python train.py --d_expert=160 --normalize_top_k=false --balance_loss=0.00291 --lr=0.00998
Below are experts of layer 2 (counted from 0) of a mixture-of-experts language model. Rows are named router (the router's row for the expert), up (a neuron's input weights, with its number) and show model dimensions 0-255. Each number is 500 + 25 x the weight over its row's rms, rounded and kept within 0 to 999. Numbers have three digits each.
Before each expert's rows: a language model's description of what the expert responds to. This comes from a sample of Wikipedia text that the model never trained on.

# expert 9
What it handles: Mid-word pieces, conjunctions
router:517490539514509487489489517508477482460522546511516486532480466519500480459477524484490522499498518516512532514472478464487461500490474488475454516467492519530519526521515510474493524485473500515525498509468460510542514472485526477478529461506541485478460531510535457529464478531498552513540477476499486515540478510488475462552518532482529468498532510540471513515466536477528531518521488545536540470483513476522519488501500506468483477536531509489478466514535491516513505469477525523523458480520482538502552477532509526526530475470492510461518537445477488521480545510513516483526533491535521489487500540473507478540497531541489477496462491487482501524454471518512473487458516522499486469533453496479469493468494481481482493508462491528477491481492485479535516521518538
up4:515459481472506527502484516466515508516473495460519501510477490503528479478517525506499512492535504484473547528464462457495464484540493509521483526473485499524490515509522473489509526496501517562542512474483477558461465500483460480522491481453506436499481507523524471485519501512530492508490498455518513484538465550460522531516500529528534493520478485521485489492528505514511516506500514535510558528510488511462501502500507487470461498460499456519482525476511493452512439479449527463495449503516504500469500528505518483522513513491478534485473483499509515531466495524490456492508451499536516492502552501490523522499467532547491474444527510506518500490520536526505503520488456527514463543508516533477468486486556512503499541523486491538539504502546488463518485494510502

# expert 7
What it handles: Table cells and name pieces
router:528481534501506474460484498497478521468533536523534478540470471530502476472480500543491525536501516522469529518495479469469462500480471478474459522519488540523514515535520529457465510480475530514506514525466456488543497480485486484477526463508523489482469544499531452514471474535490540495521473474514471483551475500508479467546511544480545473500540511522454519511478539467534532532511472525526530475466503475523530493521512538455486484526527521506495473541537505535502471474484512521533462479507454531490518469549515514521512485473492507473537543488472496514474531506486526486522502492522536489480521523488474490524490524532499477492462487499476458523480467502522505496473521527488483474512460513472489504478493496490490473499470486526490484487501497469531529514523526
up2:558476492482532504497485498483535492450501487517447504518460534482471478510527516511476483542528500517518506519479453512513490515489500510515506497489487507515504522525512520493438506474529522503509483494443496523471492509476505486462522478517457486502512577541528451534522504493495463569497519511498517527545480492534533525510466493532513495510516526457483517547495530479462527501517468499487541501494521500463484541486524499504500491528482511498474476508505453495530470461493530432517524504528497542500509538498450489496497511488515477484504457484492463522447501470511529505471484524539476467531500487524489496502499529500492483499489467522517519532526514480513457497481448516477471502482508504468506520482494443460468497522506463521450542519535479500465502517509517

# expert 18
What it handles: Mid-word syllables, dashes
router:527492530509500475455458510509466493465537543511521478530462464528500468457460484487480541505488496518508535504483477507480475498482483468469467518519496537523511528534521538461466491486467533522515506539463460487523495472486505481465531462489517475474474543513523470507474485540474540493538468472522481467559467506488490466530520527488541482498543500527475522521480529471524511520520481523540521475476501467513506486518518533469471471522517516489493471528524504516511488464487510507515459471509471544482516469535514514525515473467497523450526542467463495508461537530497528480523508499515531473473496524471485477535490507533480475514456482516495500507467462533503494469456506507507495472499473518485471516466487488482481458488489485521480466482506491480533514513515529
up2:527498526519507448502554501535547516510485544511526468464513501473434459495527496491513514507490477489490499470482480473484469489513518463524513503503527503505532487479464494457559496527505520482483518552493504528484505451495454495508484466503501460462487537547486502511438530538491523503508528527446515518525529537499484484507464529499488555504475536513517486474524485472496496534522424533502534517476454542481500494496543479516504497507512494442482519557508479504550515483487508486510527484498507518543477483511516510519510459488545472487529512470516504471447494539486464510475510494520519501466515510519519489481506489488547494480536528492495481494497472519455470492482509504477514480525534503513470513482506503498507500478489510454469464506478481507470499528501511

# expert 2
What it handles: Website labels, unit symbols
router:516499530506505478500446481490469485465531540501530471529494482522522482483494468481458516495488517528492512503490477514495469527457462486464466507473507528536458536492518547453488488483493510527518524498475466487497477478496479482460525469449541480487485531482515467497494484536465529493526468479505500490532480517505452500565535521478513456490547517537508525511473526480514532516516482528516522473505540471508473503513494505457509478527507523489489500531511501504531461453489557498496435479515464539470559483554518529530496477493491500488535533482482493519466538512485526492515522514526542446481524533479462497526478499516482468488462477501476480516459481502532500510465500504496472483530471511485473511469511482482515514531458499522481485502496482468508502509523518
up4:523537466472514493479536521511508477454499517463492515513511472505501476519475499519558489486475515532470512489525514513458475513486512523472495470512513469521487454498449502495491509478514487563498520551454481485501480466509475506469519511491502490446476538477528521519472463502504522512541466461503503506483521493497481504509568513509516476485509485504500499533482502478507466527492534521462513553507491475491493450501520516529477538513472491534521511497518477514513489507451496499492472536489468486501505550482463502536512438494490536504523455516498523517507489550535506517530523458482508474511450516504514504515518515538498512494501525477492520537466516520527463485473503530502505551470459526536463482465470525491470517475472541527460455476537492490531469482516532

# expert 20
What it handles: Common prose words, headings
router:499473502534509482563545524568495521479494504505507509506510501518575468522483493472456518522503534524542506521490485491456497495501524492495502496485473522484506485470522505486490479485498472538500554483503489527443512496471483494485511514512508497483445509468504496511491485504532494425506498499508524540506504529462474498466492499477428500445496507512444533524475515493523520526510481500499515500440516483501501547505553500489585493498519492500489488507514484516545508486480499538478551482524556507511481505506524525509502496492479550502507508538494449518479454493542550474490495501504506499483504502491547438514465496516472506512494573505491500542491486498497531497492446504494519531503517510486485521497471457496466498485495495509486485514483491492510515512506518
up4:508461465499479481505455518495478477474513546501479536536507513492490528493461484475475516533484538492498479525435536521512478515513495529492498521500460491513477480503469523512493563546513536506455513503495471490577531470520500525526443514475508515508523470511517475501504458487492539467479526491468493485522519511532491493464480545524457540485496520476512495460501483441521515490483511534492515460465514492533488484513448527521496462473522540488512533507492538478492542487493491512467478506512509470460497489513527504472519512532502520482490477531485508514476485477510519492459521474515537533540487486479509487497555505529528515454487461565474536514553503488506500523519508522476522521514497473498481485523498521463486478485472479481478510521521456472487484466509502

# expert 13
What it handles: Years and word fragments
router:523494526506505474476475491498474501460534551507521476529490464524478471449493499485474534517492511509481521535489482510486474505484491478463445533476496522509495533499528524476478498472476498508512512502482450483536501466489539464476521475489538473477450532492531451517483482542519544491530483482521491485532480498484468473558513539487540464495534507538492509513479534467522518519507491533538530457492523471530499468509519533465481474508488516481482481504540476510478487468462504517527484471502475528486547477532510525527511479466483507466530549486464493511471539517497516461522516495521540466473513516475474479537503513537491478491456491473472485504456461514518476495459505524498488462516452506481483496467499486474484504488473485517478484508507486467548523531532527
up4:477512491462493514512537480449525487507505505480504540512483499481509506484516493490521491469534467479472451496499507515513479530505492500501481513504478508502471484528530492495543518468486493492512458529437461547459452470490474510502519538522498511502557486489488493460550473526514575470488489536536497512527492507464474512480533527492489467479526485506501525468532556468501490510455514540475519470497514506510519508483479480459555499516485471450520526497559496511508494486514475480503470467454484489486487473487484526518507474498497483550545530499494503468504524520512508501507484527498517507500472505479505507534467564504525513499506516494518481488498503499540474480487488457477442512486523531484550492509492471504470505470530499511501473560541532529551506543497531

# expert 6
What it handles: Capital initials, coordinates
router:518480554510518484492486505496473520463520531524527486527486465519489481497472486501478543495505503524490532523483472491484456499487470481476462526506510519534496516534515530461475536489495505512506507496470459484532498466473521464464541481507516465473480517522521455524493488531476550493542476474517484507536490508492489492530511529487561460491524511547476513510478531460526527516501488537530524480485525464526513485510507515462488472520543496479491486516513491515509477468495496517493450467513423547478526462534525530526513479470470508459525528491472496527472539517483522473535512496531551470486509525473477482526489514534492467493451500516497496504476464521522460486475492530472489469525447512484487507459483466473489507505461492510480474520507488469542518525512534
up4:500516475532481538506505486487452520527540472512508499469531499527488483477494517512524481512511489503484507510503542488503491501536503494498507505539444459506518526504534494484513509492514476570503486472488465467450488477526491454482527515521504531465481521536494491502528508480521537498513516482502453473477477505504521491534482524498512483435525502509526458496443516499494459521510511480511479460485531459535489510540492490510515540461455524464528491510514532458458489495527475505512494482481497511547486489511522541510533550525457529493498500501510478507475514502519489492536482457509494516453526534491521540514504549527491469503555502457531473517512503477539481435486446447495508505492528521505525521502518474517468484489524481500441518466519485488496529521521518

# expert 22
What it handles: Word-initial fragments
router:513485541514498490488500505497465529455518541516522488532504473527504482477475511492492527505493507513499535515488483492479474487467461481474463532515493532532489523525512508475473543485456498516518513511472451498509505465489520469474533448508533480489488545463525459522475480538464534507523485480506494507536468498499486473543498536491526473494531503540485523504470536453537519523498489537545531470479516469532495479527509511463480475530513521477492456526533487522514493476482520516515466465507447537492519459541508530524519476476498513464529538479474489516474542503458524485532532503533531475482507552466498474542493519537501457508462499498476487510455477513517501483477526508472476454500459511483470515477506486485495519500464490538459473488498486465516522519525517
up1:536492483501540488509491474510488463508510456481502486465482550470532481500492532481465467463484512544472475452512516518505476523494502496481503536523527512497522522478531540524518455479494469531493461482502506473483485491511512467482512522442540491511475462507513485500496492463527477469563513496471538500502469536531490538507490547520480485540519536545535508499508495467504454488452494510536529479492497507504465492504481471454498515552484492499476501479468517489536500476499508492462518491535491490528516475534531521547492536479514502539520506517527483513493503508448510452502514503455503497473518522490486507547467495525487489511493460469488471471493510509505512525505471491494468521495550497470442524497512525543503501495498580488497493473539461494499512490549475

# expert 19
What it handles: Noun stems and word pieces
router:518495538507504491488470492507466530458533540501538482541473473526506477449488510498476526480490501517502521519485479501490464483464472476474464521535489530523481530520522511463464521488486507506518516510469459489528507459485511467475519468501537483480480541491526475518467482534506552496536492476520485509541480496487472474539512537478524465494540486533466505533476544461523526512522483524544536469474497458510499482518508537471476480528509525488464468532537501517498483476477491524520476477505460544472522479526509518522519492466482522455522537494474493533475545514475513477533519494531519475486512530469490479538497515529477467482464496495467463518466461507514503472454524523490497457509468517482472506469507492468469452499468492531472490510493483463534510517526517
up2:494457516499520513499472543516489481476506513505542508511488518504515488474459519507546507527507507476525481515513545460511524482508496478501436503515487521502552467485508482500491495526509522486518509483534494552514478500463519482481518504495516500531488475516500436512469474460482491463485523503517495468505443507541520498500461507494468499519504528509519500496464514472500430503496497481473506518508527564516505497499517517479508474540508521447463492511491449496500509506491506525517522478558530533522493504553487490473480483516527504510495436475518498476479485481485555504496502526487514519468496487496455492446505513510504500505496530503512565496476483519522500528450537501534513484489515482552466446448496494494472486500469469518481510545544446482490491517481559